{"num_hidden_layers": 12, "hidden_size": 320, "n_experts": 12, "experts_per_token": 2, "d_expert": 192, "d_shared_expert": 0, "hidden_act": "glu", "moe_layers": [1, 2, 3, 4, 5, 6, 7, 8, 9, 10, 11], "router_score": "softmax", "normalize_top_k": true, "routed_scale": 1.5, "balance_loss": 0.0194, "balance_bias": false, "init_std_router": 0.0277, "lr_router": 0.00164, "vocab_size": 8192, "norm": "rmsnorm", "norm_eps": 1e-06, "tie_word_embeddings": false, "optimizer": "adamw", "learning_rate": 0.00167, "beta1": 0.95, "beta2": 0.99, "max_grad_norm": 1.0, "batch_tokens": 65536, "max_seq_len": 256, "train_tokens": 990100000, "max_steps": 15108, "dataset": "wikipedia_en"}
Below are experts of layer 3 (counted from 0) of a mixture-of-experts language model. Rows are named router (the router's row for the expert), gate (a neuron's input weights, with its number), up (a neuron's input weights, with its number) and show model dimensions 192-255. Each number is 500 + 25 x the weight over its row's rms, rounded and kept within 0 to 999. Numbers have three digits each.
After each expert's rows: "gets" lists some tokens that make up at least twice as much of what it gets as of all text. This comes from a sample of Wikipedia text that the model never trained on. Tokens count by the router's weight.

# expert 7
router:500507535485485474507494499491502487472479460495497528503508485519458517468513474500508471520504518511540513551529541512506450498468493478524507530511517533518486493467508474491503509436495501
gate0:501511498508537520469520499464494498485493513512514513498472456501440481510494507491481514488509493487532474553491475451493493528526559500483478492489524473510531485431531497463502477487473525
up0:554430509551485509497525479485502498514543517535523492518545542511475519509505504508474537485489515465497522469552442518491485455486472450506481535510502492497457502546498475516537532501502447
gate1:444500504526517483500542442473484533479505479496524468480496478515497502471490451478478471463499513493560532520537523513547498503505510484492462513546503518468544514472532498471490512501465492
up1:493545533512477526511492447518484496517465471483504522520502509443496503509491448523476491453478509513514496519485563527505455507554507523502543510484532494526532533492505535511494489504509550
gate2:499507508494477461528491510469478487510520529543516494490498471524504529507509535467488484511445501481509508518425469502497483488527496504519445496513563510486499484521539516518514488489489489
up2:470497502508498475507519466513500545514511446463493452483522518501479499475473470472468472479450499524487506490504504490497521524491481538511547517462416518513476508508509481484535519500484504
gate3:493478420505533492489459488454543483513486477502516459520537470481480476501525479478506511470459520523495515483504484470524502472532471477501445530493509508476480514548544484445552516489541468
up3:516536489494555514512468522501497521448529485539446516454501463473468522504518507489501485449458481523517489498458453515478425515492484494483516521488463525494474469467506459501492523518504492
gate4:487494500512481476485574488462458471538541467483482471516508487508520506517452520441483529500505478506512467482515482482507515561496489494473459510529522467474499502497536497470512509465477521
up4:489512530495468507482495489463491458486516453522524449511484489456504481512509511548500479455511477482496520471507504505477485486517495516513482501438534473538510504506501449434489480525472458
gate5:474556511520475488496545480465514487499501464518496488514488467517512514487470527476473516491500524496488489489494471527477531506541492534474471430487505512495522503508519519515489500505485498
up5:498521536476457485521500544521528500464476514499534537508502495495521484452525491524502441563531521479460472498511541519505512546501508467480503507515524483485524470483505544510476495455481481
gate6:504511470450537473472525431468485502486506498503472469520487509476470465534504489496479490509475527511533468525514491492517467506503517492489468486513520514490462530504531498487489538495501521
up6:547507501512531506558467516523534503454513492516437485517488550483517479501508518497518519485504507432567477522469476511514480499504505485521500514537454544475465523502509500495492547513472465
gate7:519461515498483486518456505487494488523544479526510456508555490517508494509526481516511513519477510538517465517486501510523495473510502513509415492547514497493472498473520494512491510510501490
up7:443473520519485520526508549464496544516480487545510514501526479546493505519483480490486527527486468544494482490492482531482484555486490551506486513487506475509509499493498509467483459486501510
gets: " of", ",", " at", " to", " for", "/"

# expert 10
router:554496510494520524489474464530492528498481519502498489553461472510471531493517485510467519488515516502496517502480508475489536486509485507508502427500480480481514523460506507548508513490458536
gate0:518507492488533527476512478491501482481538524516506506458447461503465512521497465490493509485501515489530484518517476487495514528536537518472469470542487442471506502450536481493485474504483500
up0:536454475509497551465527474487449488457494531533488522524514477442476432505494498499499529492480547464537490458524488516500492474527459484519471522543536517524503512542502505490484507554520451
gate1:477489481512538508516540473473477556474521517500514480514513475475507482468454475471488498460498538510536514508535523516508527439532513493489462499561521502477535531491535496458524499513462509
up1:510522523517477520513530478463501468481474451509512481454520508490526546510517452488495507445488484529487481505528524502527474500506498471541521512471495525513605487500515527465495486481462547
gate2:504493496481507499546519525490471534529530529482519486524528459506527494510479533461508489496475502531521524562466477497499508508518470518495476483504564468459517500517536491463490496477501485
up2:470555544511475484505521505524466523498489466482498481533535518514490531460514509497500495499491500477505505483497487464494501505460474509468512521488485499524498488519514497470517506522460534
gate3:493495440510517504471484479458500542493503494445508494465535476494503467485503477477490477481486520477499523479492473480518463513498489496511436483492499509444491531505548492459510517477518485
up3:544537481478511497523479489505557526509538531507460525426546487472470514483530528487507482479472455440521501461483497490477461528480484451502476505492480509488501506487506437519515429498517504
gate4:491482493519522481476516510471445499490528502515509474541469476530536481491488511471516475489513491489512515496516494474495529506483496494448441491545544474481532484489533518468518498505494514
up4:473495483507490518484474466471522473464514507512557503483498500471485506514456482520534471514536426532485528539519474513475533498521520488521528489459526479511537537475507496506488508490490505
gate5:484525509485494524520480527455516466495531478533485492532506484515503538548497496516497500485501529502505504493504454512459499496526512529495487482531530470512521492551516514497504472521532525
up5:462509528492480525525540524509510501507486482516522494494500493505504471414500464494502399520564489470492486488526509500508493510457503467473508514508513517480507462543500516482497483462445524
gate6:500449495473535479495527490469475560516475508507477476496488493488521521510489491491469491513484513512535480487508515503489482520501517474533459497561541451474509490508534483518525515473490517
up6:545480488512499518535457500535555480531522503488494503525509533467495501546484551508537547507502473460513475504488518501475463481513497495509492485556431510537443516480491470551470479506492507
gate7:526461485453503495491477535475502514512536479495523468472503481523545515499502530510499525494473553522535451504504520500531483513506473532520430505546536521495509544503528465526501508512546519
up7:460520533509476516556474515466485506530497516522498495497498492508486511539549470491464498492439511515497477513490508502470431555511464575549505511492490509494520488469505527512524526493523487
gets: " in", "y", " he", " He", " she", " In"

# expert 6
router:514543503500455505516506484502486495500502443523487502509544513535521520473527563468460504520510486464479518457485550539507477510479485462518487486482530509478498505558508493499525504487504538
gate0:526480477482482531456481527483495472485517489518476491463459493499475498530507523470532527471514512504526490534456495503510535503505526476489466483523481463489467485497533471468522439546477502
up0:497474510508483567525492493487486491508515537516523533483535511442517480508454504481495528490509496529491481487541485494498494501549448466505495516496483458488464494564493514481462522543503505
gate1:479490486486511448450540541484459559500546483519520487492486469486505488498475476456521538470489523500519509505507508509515513450480506500503451516507550507513522533480544476486508512461457494
up1:511501493543471502518509515535534462526444477501500483516525502493515517499549512522494475459482533532463463469529489504495488501500477489500492490450505512488510495460495518510490504526506491
gate2:494509474473515451545518431494499483477523496496489503492457477505495529487520523466490504521463517468519501515482451493518498479523479503485484477514548465492502488532528508515544538512480503
up2:508546509500514445528532488519504494468484479476494490537506503518477504471490483469517525475472523507490489499467506487492499481465511460536528520481493491546506474511514490457513532512505486
gate3:533484482485564495503490460484486485522527485498473484511544522521450467510520484483470505502502496486523506487518500474468502463481460521522460482517534486493516518557550486484518541514526505
up3:491559514525496517528460496511518512519562516528473521472543505476448498462525512491490470478502517493510503532497501465501444480525480461464482496504470488529514477539502465522480472518504544
gate4:479503509505524463474536480474480496490524497498488479476518483495502488482500447465470495498485479512464499480503488485458528484480547506477482533549554510506510530517536503508533518474507503
up4:493477496477477501473517472464516445509486478528510478508510496486504498478532496517524474511491498483452525509509544482528495526499509533536487500466523511514475556480507484488503487502522510
gate5:459523511465473540508529513446524513522493483496502493501503490499520488487505506513474507512507530462471480491508446490502474495494508562501491461543545507512529516488524514516482504534510476
up5:523490477521491520514500519528489490478500555523500510475503474487511529434485492481525435494563483473477453478510528520513468536487512457468535500521513505498514456510497512484495502483454490
gate6:483497515524490502478529488463493528508464506476571505524506503492513509514493468503509490519492504509503488480495475530502505524491528471508466483579529474491498498458523510502514494490503513
up6:573498507498489529543464513493555505532496499510467492443483525509484506517501527504525499493523479504547478514502513521518517489486497520470477531479478542503490505517496494548471505532496477
gate7:514464523476493505500441550484455502540520527492490476496482481526516521523470495518496522493449496506505461484511522502538518513521500526518434492550501509533488500484530510527497526556520497
up7:433541503502512499506486554478503508531497530535535518513483503545485538509519519497464490481472516533508492549486512537466512517483480554513481504470497476504482480516513487515532543495495509
gets: "'", "ing", "ed", "d", " a", " for"

# expert 5
router:489483499498453519498505522490536460475504525492466490490472510519514529510490462464518511497504574498505487488499512501487529528492537502488503542477494483524493498517491492463532488548556537
gate0:552488492476526493487477516476475476454479497532500485479499450491446503519484527514517477491510521479554485511464515523508486493566524472472459475516548505481535524487532470495497492499474477
up0:524440484504529508541486497466466530513525535530503507490481484430500517520496522492539518475497496488508514484498519503529516446531492519440477495517533479476467533510494508491478536557519539
gate1:456521492485512453514551491496443529484517536476527479504526518480531515497493490463506530477488532542493487519473532476504525485503501504506465498524549509477532527502523507494513521500468508
up1:507528524521475592475445511465539487479522477491486508541496480485544550483521490492462480468493461488497495549507465525517493524510508486521526514504528487519512451499509526537513476493498505
gate2:520527499461492505500493503487485469517535502502507489516510482540454495477485554439493482494458537499500488537448521493481515495534488507524489480523546492471505490512529486524513515513488521
up2:485503518541503471486510475517490503506505501511475467525565470453506516504478477479486514521457496469491514497468504476507468509510479512531505495470483521524453488507509478482481543502510524
gate3:481485516480537509475486527463515520527505484494544453503543488468531493473522466508454481492481548453520451480509493505525506501491496495518455476527555502455518520512537500511535502491515493
up3:541519492536520530510496516508535516483507471518474497448504467483523569484528537516511482496477483502491519523534470462478521527476494487516493533485515502518534462523520473514458514504475552
gate4:489519493490508553481514494471482508490507512502489462507501487521477453499515507457488478492507465462520492531516482437498473485503525539479470520485575444526474537467532520511475502504509499
up4:470473489516450461486504490500489463479515487513516482486473508479507491508516484539497484483521508485520528521507512485504532540537544495516475506455516495557471542466508482488501510513474489
gate5:474522512476495513511506478433495490498495468472499497516530488540502472524497513528494516491504499496512505482496458513494480480554499548496493462507549502528541515501517506485508480493524494
up5:488521487496499506509537557525492510480474518530546507500533481477529514455490500496528465521552494473467504485522532515525491553478507485431507500513501515473526497518501515517479493474489514
gate6:489495493468491533513515454454487523521489506460487518476467467513455505498522525517484465464463516548540485505480481445473539501482545461498466497539532503476533514502526489449513524474494508
up6:531496455495523489492501542511496490493481513495486481532514531487535491522496511476541507541512472471555478492487500518508468524511463485505505450497470533526437507471496482565449511516483504
gate7:495447529519492512509482542473480548539532507479542487568541497518529506518498514533481480468480515519555448514477520504512502486493491528504433489557505539526513506490521507521504529529543534
up7:445494496506444528488476537454478499515531521531475513459514489514496492539504498504490506522468524542513474544458523521461488532456495543512491469505499487538491513504507502522500472505520503
gets: ".", ")", "\n\n", "\n", "s", "\""

# expert 1
router:448512496503507499510536494538528519468494527503506521505556509520520467507496480459508511516451504541486511485484477512560481520489465479495491562483491520501547487487495456450503507417526547
gate0:509497502503507504486519488486456469502520458506459497483441452512436509500513439487487509493535529481495486473487513515511525521523546486491463482499514477497529495462537487471515504494466510
up0:481509477565523538534531514484508455502581479567486495514530504472478473542498494456490515487523529506479505498530435492478479479507487496498481496504513494477524517575504552507517485523485522
gate1:454497464543521506490534487469470533461547505515540487473507472475540485495478486494523511502478498477542501510500516508509509481475530493477450495553514524496547520502539502478497532490454502
up1:535523559486477517508478478484477492500456480491541515525490575481470485485508467527499485446448478516500500497480528484504470479507484515526482531489559482494516509466491493548502473530502531
gate2:513524507496480457508504528449489534509521507511492470507487513483514473496493544457502503503475535479493490486493461500485495494480493499502468466537534452497489518551532509543517491505502472
up2:471494519491482418549517485529455540549489455470491490522530526505487481478509512513485510488480485511467555467494501506481495510493480499540521498460460469489484512499508493478531509519493539
gate3:468474468520500465492510485491494506514530489464498509525574491502536453509516495481490490465490513518519488512500483496500460475493481524513450478542513561471497537513543495489522505530532527
up3:559534442499533490523414535510509499492495499522520514464505476468463518452525521492516411474494479487530508501448457496496464515485484490508480524526444513495469496509501459566470503548501508
gate4:490514504545511459491504520481452476510554520508528444482495446480509496509485495480472489496493501515493494479549469513495522470492506483539463490516506484534485492494536496449523536493503471
up4:507450508472466521494511445494479462472472509494514447509535468470492553500500504549492459529531508534492525508570486494523468484528521482529504559476527505558501517467492485494502497482445481
gate5:455512500475472522485533524452494518479518501510483480519477483518491526486498498519494509504481497465507495478537494496492479493525511538479489466511525490509533514500515517506489514501514518
up5:504551521526497524527513574518515525456478500548539515516530476487521512428503495500530436521549502462515482493520505509539477525435499495471501488520521491484500490539505499503474478470475505
gate6:480469477460507488478512470454501524528522508500552505532492503471532491512465471501520482500484512494533464492452476499515501541498512470477436495571527486488506513490533502522526500494485506
up6:553488489552523553513474540544509516477505496489480487491502487482514520527473541489515509486500481463529494515488495526482469500497502509510509486478446563542456499504493491508478490502527505
gate7:514480507480488511474426538465499532500462524512522504509532484531502520522505532525528470489482529499525469508467516516518499500466502543498441513551509540534494506490531507513480543538514497
up7:436492517522467523538459528471481514477488539550511522501549492544485496514514463510486494530446532502519484510485502568476498543467484556528498493488499518509531513459509513488507501493494504
gets: " and", "  ", "ing", " also", " or", " 0"

# expert 11
router:424505496551578482521500509486494498503509527531493492464484544508513451551486521462552474479508504463536495536487504529491535504496516533522489449479482499551486518524498485506512452518530508
gate0:524512497483495515510517524473493508501519499489500475443515503572517522498502532490497473495534526508529477534523523507540516507500490474463443475503493528520486491469532475436502495494492518
up0:514459439514472546497529484501465467541558528527504506502502516464504489534478505511513543464530517479476482511547466526501511483515470526511483534500509509477492474569496481532462490535519497
gate1:488536494523501516487515504459500526505570452453519495460514507503541502472499473469491467490492515496532505514518526465531502492494497443519425496518524511497559539493528497491496495504460489
up1:527496544532484488521470495540499455493460513535516532535502511496470497493514508479546499457507502506510486524474520498503469492478493512510550536488512475494497490480495493494531509509548494
gate2:536528497478479468522509466493466528528493476525500496521485509528486504489500496460470506459496531474515514504460491504529492532513503486519458506504539463501496498493525533474527501513473501
up2:510534480540523490541506466525496542513513459496490481479533490504524471536506469505476510462487520476495526485506553503528492517484517504514517501497467484535538481540502451466524486497520490
gate3:523473495512527526453506487450491517456529474479514466488549524474473458472508494491519539419471502490489512538525514452526513473491507484524468471506514508459484525506536468478507499529481462
up3:520530482507503520480455457470515493522535509522478529456485500446445505471501519490529459496508485524508478516485413506470483530528493427497482525507498493511481495503507464530474505532507473
gate4:487506492503488486488534495463483485474544522510529498521486483535539480491515481472475508509507487518464474458493478451512513504488500485457454509537558468473500481511539515466533512534495494
up4:480492523483514493466516496492475474483474478534523466501510491501498487475479500536505487476522499495481529508550461529477505519543507531511494461484514489495504531477500500523526482538470515
gate5:456518489484457500486493477449500485471499459492492496511510489528515513556512484502483536503503508517531506484486455483466484488527504502494495462512545475506522490519516479475533480490512477
up5:502490503509488494517513557516481534495476510550501513506506488487517503416503498503547435483543506489465495472500510520502496538443500492455493510514505508470559450501502509505495526471494500
gate6:491463513518508477527489497447522518493468500468501500501462502497503523516524517531472474485493471527501472530505499511474494541508540494481435512594502468516471509505533494509506488518441518
up6:546487501525519511543440493509485520486512511503466477462538526471468492535475532476543536525463494460530499487511491504509480526538530511526481475527494501539529504485507523582475508513453490
gate7:498456497483489494516456522465486530528517527516519471471526517573471502504501537531525494498484482514531456522471452525568520471506482512527439523558505528525507480491524520515499528518504515
up7:460524532521487496499487534442507545529530533543513546466484511547461485534533475486479498524466456527486480520477494522486466511476494557459483562519489519518508504469508508469505473495539458
gets: " (", " from", "  ", " as", " a", " on"

# expert 2
router:555473496544491556527482516478519508549491470520493489514487491541499497492493494542504543505555446508503492490493557502451482490531483466461505517517497546507507518466493491480479513519469429
gate0:539491507519524494551507483494476495482503460531483497491470436520471486515478530520503492504518530503542493565469508512518503480525522475477463492531515489502546496495532472487492487523486489
up0:516468480570510544498537480504473479450501525517498556489551538473457491481468507471474552516510486498489510486517506465478480530521496507488467490492530494472514541573484496487499507512523512
gate1:499484462527500515477529499474472546485521483468549474486495474472515529484467496476512497498496489464552509517525535477521512465512495513464445513551533512492523456509531462471509511492440481
up1:524512514500494515521482471504538464461473489521492499522509504455510501495498513489517525458479503533483512482483489520532493476543519466544522529501505511491564498541503517499523457535500520
gate2:523507497503519493565494466509453528465529518482525491526471466497517507474477512486479547537497514491492502517459475482512490498537510497512480499505535476475489542498529493519481508508499509
up2:491525534552491435510551477490511523522472473469508499489501500541526529476468467522491484461470491504484515503519494495494521530445467527538511516532488518523444466501509497498558495533507492
gate3:486460477504492487481484483470508511489518490514514468509559513522478478491569500501480472459482527494499492468510461502464522493489491496532450457523516535472486515480550493485501538487507471
up3:534544497492482479519476441528522546516531491502486510468509471457503494469483553499503442471503467476527482508507478444488479495507494456499487496504495513499506461475498446532501473502491511
gate4:470507469521450479465562494471474501494515490516510476481496468480522489499479508461495492484510464488487473507529463467506514528480555463450480522519534496471512472503534498495525543500488463
up4:466452503494456505485505478482496460506529508514510462518461498490493488531489489579508467509507476493498502495505494543496498504507528516504505492461512520502503535473508513464492473525467498
gate5:478526501488462513499507488460506484476499448499515473531499485505499502495511527503480487507474515506504498485506422487472488539521468559481489438510542506511513510513523495522507498519507502
up5:486483507498484538518505538509494487468502541533526495526523485498530533444489493500518436491543487468464470499517524539504485533451499476486484501503511488497524440513494494496469503461490498
gate6:507473510501490491509530505428457544506463508516506487514457478529497507512492488542555460509503500483543501487478477518499498507488509470461470487578519503469478494470541508517524532509504482
up6:538497539479498527543498499516536506499518506520467486480500512500500451505491509506521486484496454463567473553488503528502473478510500520461509502515493520519500515485498498550521536487510473
gate7:517458507484481496486473532483497503516498502523521468502516507544507494496502503513517478482455507533523449464509515507534482465500487529502416519576514495501492476462528504532481522542496502
up7:428503541487471518558475524501515514514536523534517493495520481550499500526500471475458537519464519515501451508491512529470495550496508531511479460518492489512479490466506513493522502482527505
gets: "-", " as", "–", "al", " not", "("

# expert 0
router:551504459495514468521494479510515509519522503523458495494486462520492512460442518501493485468523475498492511493496526478441525497477498515490478537515501491517457494450486519512504500508512464
gate0:530508480462511483483495514469474482462515473515502488482482480503474512499496505463509488509537503448528494503485513501507527487537543511495470462533489451502546482450540529485527459497479507
up0:499474464546483511486477470509508515545498528532522460485527482482444462517511500543504557465501516466513523493511492535488534444501461492533465489498511519487439531545496511498524564525506480
gate1:457487479537463487484501472480500537488551498487535490520500479504510517504472452507478483481493524511509505506484525489510527490526535488506471488543529533470560483477541500451520515518475513
up1:467503555533484532517505483482479468512414492500479497504478504498520519478553483500479507471476499527465491518483540487498465501506450498485487525483532479548490468492489530487496502503497537
gate2:527504487487473476516468508485507523490510505503476499525480433491524515507521514455493455497473483507505528510436510501517468516542499499488479469501536499471492503480533503501495512489494521
up2:528504487505520456483551459510502511470481482438513526472527527543541528480447486499502487527470507491529538537490480457521451473441481518492517471480438577465466498501503456499539500472533511
gate3:517458466477529461496502481450481519531526483461535487483569455499529493492518481525474478474493527470523491488509483523495488484490505534531500493517532523419517522519542473454522535476517489
up3:514520469490478485519488468461526536492487544482477525450525491488503518512520560515489440514482519495527521500482411479455463483483484452492502462501491529519547510523498505561477477478503516
gate4:467485472531513479460522476481440503524523454514530449507523473490556499498484479489508478470524475534477494463534484471456539506521552481459451506527541482514498499490531503471480541472525502
up4:486476490501457501508505492495494504513522544523512468505483445478488491519513519565508469539496497535487525496551501497515505517495514506507496504498514514551493535505503457475492470508432463
gate5:469514503516472490498494497461488483463528470492461504500510470511511529492522495512485500480490467487491494469502491508455467514521512548480484441530533517473513510485527495509479484514506480
up5:486482495509479533516517546547490522500506519541534512523526490536523501443487513486514451530543508475478509495510498519514452546480503478486496513521485523472522459505499512475484501488478524
gate6:483472497506495494513516470453479513483509476456529481529463444479521495508536496508509456480492539512507499481470499508488464527500478490518491495558522489454487494473530494485480520465490479
up6:556489497520556562518499517510554508465516490518437486504506478439485499555459536515520510503498476439582441462486506567537472504526499481509497482525481498480499539494507519518435503510480482
gate7:480474500462506518465491516445538483521503515497519469507515477511489503524523494513517502492468542529490458521468528486515475494514493487466427510555492491500532490491527482522496498507522540
up7:455501490512469520496502550503491500527521540535515506512516437535489488520505476507485505476464495518491445483453497525488455513495498538496444515496503463494515516488508506527523529503522534
gets: "=", "|", " 0", "ly", "In", " In"

# expert 4
router:489452537523500505510519506522480490509487514497506524464518482475494460506482498580515484516497518480478481499511459471509454482519472514513519437510505499448485522540494498475482488514483531
gate0:518456501478531520501489502482483476512537461524542491470486449509497519522489477469518515534502515475499468562470483510555484536525544482461489450525497504491486514466530501508498482520480532
up0:510463464516509545518508479510477461462538525499504483474510502495460475519460472499550589501496504457501499488523482525519496487495501491500502512488528481516486491524495490533447535533513551
gate1:477500499498548509510550462448462518454566502467507474480490463472531493496479492486510516494522527483542492506503538503518514500523520516466451480536544532492511506503525481469546509495483495
up1:501517502535473497482487484476510450481484529481518493535494518466518540527523474527466524491469498568530524528485479485472447480501481483498499535491498526507555470472510518522481493511492519
gate2:484517479501509499511530495481492514539514495500507453510480484500505498513492549430482456437454492497538491501499466511481465522521510498487451439504541486500497504493534508502502498482485538
up2:506510495522503457514507462514503533475517501498536468481528486518497503478478504513531492469477475495473525501480492495508514485480483474484533468520492510497494490567507480504495489462532518
gate3:496499460520533488472482491498502531519532492467547494473515523479529469501527512518501478460497506491490479509492442486515502485512517520508468487502514526489463511485548510485511519506517485
up3:560532495504497486521456489483544519536517483508466502446530472501458541497519567464522448509513509473524503514488468436507470484519528443480479484514493536538468520502496498522498481501512540
gate4:462483505525513471450521484455446489494499469519499493508493496490521477514477513481513471520553497473492484490512419510464473504489534513485455507533550479512525526497527480495495516519479468
up4:484477503461468479521512531483549442494504482489517483495472487476547522501493525544506474507509465480492495477486514502519496484519538486485515504497510507530536544523494494496480490529470449
gate5:476494485477506512510522479466472508478501465488477497535506470475514525510535543506469497490492502457498495517498435501450483535525522534481499461511499494510520553517519496526524475509524491
up5:506493540491470483508515507484445513496473532520523483507538475506512460441478511502508440501538484482490514508532496493538514500481478463504495526515526506478542474497501495475482476485509531
gate6:518457497472495509459507477478522492490460524514517491486487500496484511530491484512499452491490489504529478487467446500510509514493493475480469512543513489509501504551532524485515511505501488
up6:519470488542540514539517493538564491510508503508448499477470495485482497532486525451545480486471470495515455506492521499534477510476511496508505500512488556522482497456502526539482536508466476
gate7:506466494491516546477466512480487540523487524500499483517508489541522499525479538494513489509483479520520430464462521482546516458512500522514445511557512527497487469507521497503479510511489527
up7:427493554496507538548472522487499551474515526529515517501512505532500505536520471494505502518461525537491450520472515538467456546483503572522468495508523450481524492497503485478492510525531496
gets: ",", "|", "=", "h", " –", " that"

# expert 9
router:500501491471515496455475545513538489478465506504454504491509516469516481532509511511476576492483496546502476506480422501488507506476527529467484516454462470501477482522488511523485477503488493
gate0:530501455497521489472490499474485499465497487507511484460486470503448480473460506504468507473508503473555495488481495501471524485552557492476512433523510497505490505486523440477486492511477525
up0:520472473551502537475535500519498481519534551519522478483502498459496467502506508490518551483479485526534472467534522534491490466501490480524503511512533515498498506528499494512511528531516506
gate1:460488463478496531479549477473480502469535480500527453510491508468495474481482483489490518502472518536573500502508538486521487481518500551502436510532523565452498519468522499452470541540488479
up1:518505533525470531515494480529547465440528507494534501523491507476537497528532491471521512502486486495496486527500514505501484475510494459485508506477567534546532468480504525495528486490514538
gate2:488495484476485473517501505476484511510503502487523482551504448530512495492467535462489506459480510467513517543478478497479508515524496498534487498501549469493483503479527532512491493512480452
up2:469518492489496483519472510539482541506479505492521480510508567501469460465506465504514516484504486503454522507498538481516536506502498488512490498469506475536497495528505485494545522528522524
gate3:518484485525504480480515475488477542524530471487533502496528509506490467482504513514487498457493506514494501495490454483498473482517488495531417506520517515460512516503541517487546508495491481
up3:531578492543481516488490482493546496514508508487450542450518476497449492501532536477513485487500465516489497526505468445504500533509477447498444494518452511481503491505520469568501481527502529
gate4:491500506509533472463550518468452541515544457507518486494521501499506519520489477466484488507486505524468500498483515492500514510497546518456476517525570491503498523470529524492530528500496482
up4:477469496498454498494521484498476453458526494490478473487492470485489539518512505537450496492491492475494515483515483504499476532515532494504523475463502514528469546491498434518490500488487471
gate5:479518469471460513501526522468476500506517463503484494542496479506505494530506501515497494489509509504488501523465466525472500496521525526473501438508534519495529529513517505487522475493522500
up5:498498521511496508512504529509499525490482536532534503500507494503528549470488485492522436504552494475468486499510502525516493533452513468487520508508503529480510459518497534495501481453497514
gate6:519503483489498508495525492441501499494498479485489512518493506469517502515483484516481491542481485513528465472477491478495526528503506455450490482540511516503493494448533489506506480500452539
up6:480469508503546517537499533508548472499514516516468521476479506450489436533508530474483487480500501469549490515519472481486479480513505520520497485485465532534513534517486528529481517491481462
gate7:498443511460498477501462532472474540539523501504535481529530484538516533540512520515522524473468505534510428509493503517504545525516490537478423517566498496504471489506528518541518509502494503
up7:459480507495475500530502540487503502500528506517498475564526514529492511539543498517482530481510505540518448526465555521480463540519474506496471466525487503514491490502508502493513496483511463
gets: " |", " to", "s", ":", " is", " was"

# expert 8
router:467531535481426531526472473482496479534496515493525492505497533502471513462547439517475479516470524465495535486494521505550477514493462485504524517509507527515535511492522470493492513486511467
gate0:548446472488501523491525547487491480495493471525546479438442449521523491501499476467509525461538519504545498522501501503526484511540514497450484492526495490500508536451532490480510498492489494
up0:504469477559502547466516460503508509510521494512443521513525499492436511505474551481520482500503500488490533495530477523491478484485493477468500511517517462471499487553499510504457500519481513
gate1:460507468534500482499529487476470508489556482502537462498495480456515491488483467460484508476482514487543475494534531479516524473497500485532460486537536519498529534497534505496531522493476494
up1:509515493548468510503506503501519485480510504541526538533520564476517523496483467484479515448490499488487520465497491479545494488513500520491501526482529504498532530511497532509512449557467490
gate2:494503493469508507540498479462477475487499514472501470529523458500515504497485510491528491494474519485545489517471499465513469521522487496489471490506534447523500496544523513491508511501541497
up2:472526482555507493490516493487484543523517528473487492477492526478518470465479483485525489459470493527463517452462482508521507499493489504518503487501477530518494478519510460474556500534530515
gate3:495505472515513513484490511456513511499521469490489474505554493528524471487523522485471482460469524475538486479495459478477492482507498522545498460510544539471500541496545494467513523513510483
up3:531522492507523436509466479505512503477523523518500497427469479471490531496517535483523454484508478496448501486513488477511506533497484460472500512517467505509551486506502445498474475508469570
gate4:498544474495523522447551503466475474493481481502488478523516466488510496523499482457498474513509498483494507522522479512500508517515520478499498503529522487494463572453539513469522498513492480
up4:474451499505451523505504492486486457448496518515553494467479528497473478491525490552533478521473520508468523461530518561508508455523515540512499494483503539490506460507496448506493495499478476
gate5:465522487487431491502504466457494490482497465483484493487521481514514511514516511513483511523477504476491502470527472514496482503537506519502488479503550520505497541492523489503485505497504490
up5:508516506541502481512475569507516473510483515536532536524476483508518462460493461495498437536495472470479461494557520498519539506473501520513495528517555494489537460502502506482496486471483490
gate6:501510508462485531518516462454490532498498484488503493509466498501507519508465516520469476491511490503580485506483456483502508516481505448492478515562503504524487514500525517481535520481463526
up6:561469493518502538536522533516521501497510506475471505476465531483483495540513558495534467509515458501532519489508490498494480528509470486528486485520478535523486524488500528553500513517484484
gate7:500464487468488511485492493482492517534502506522509468512516478528511491517510524513531495488470529520556421486475510491521511475517510506516432498530527495530497483476526499505537521560515524
up7:430509508502488528503492531467499509506518519530493494503529486556485505515507500483495531535459474556475456476468516535465456535512490531532475492518544469515501529484505527497542473494518494
gets: ",", " of", " and", "a", "da", " It"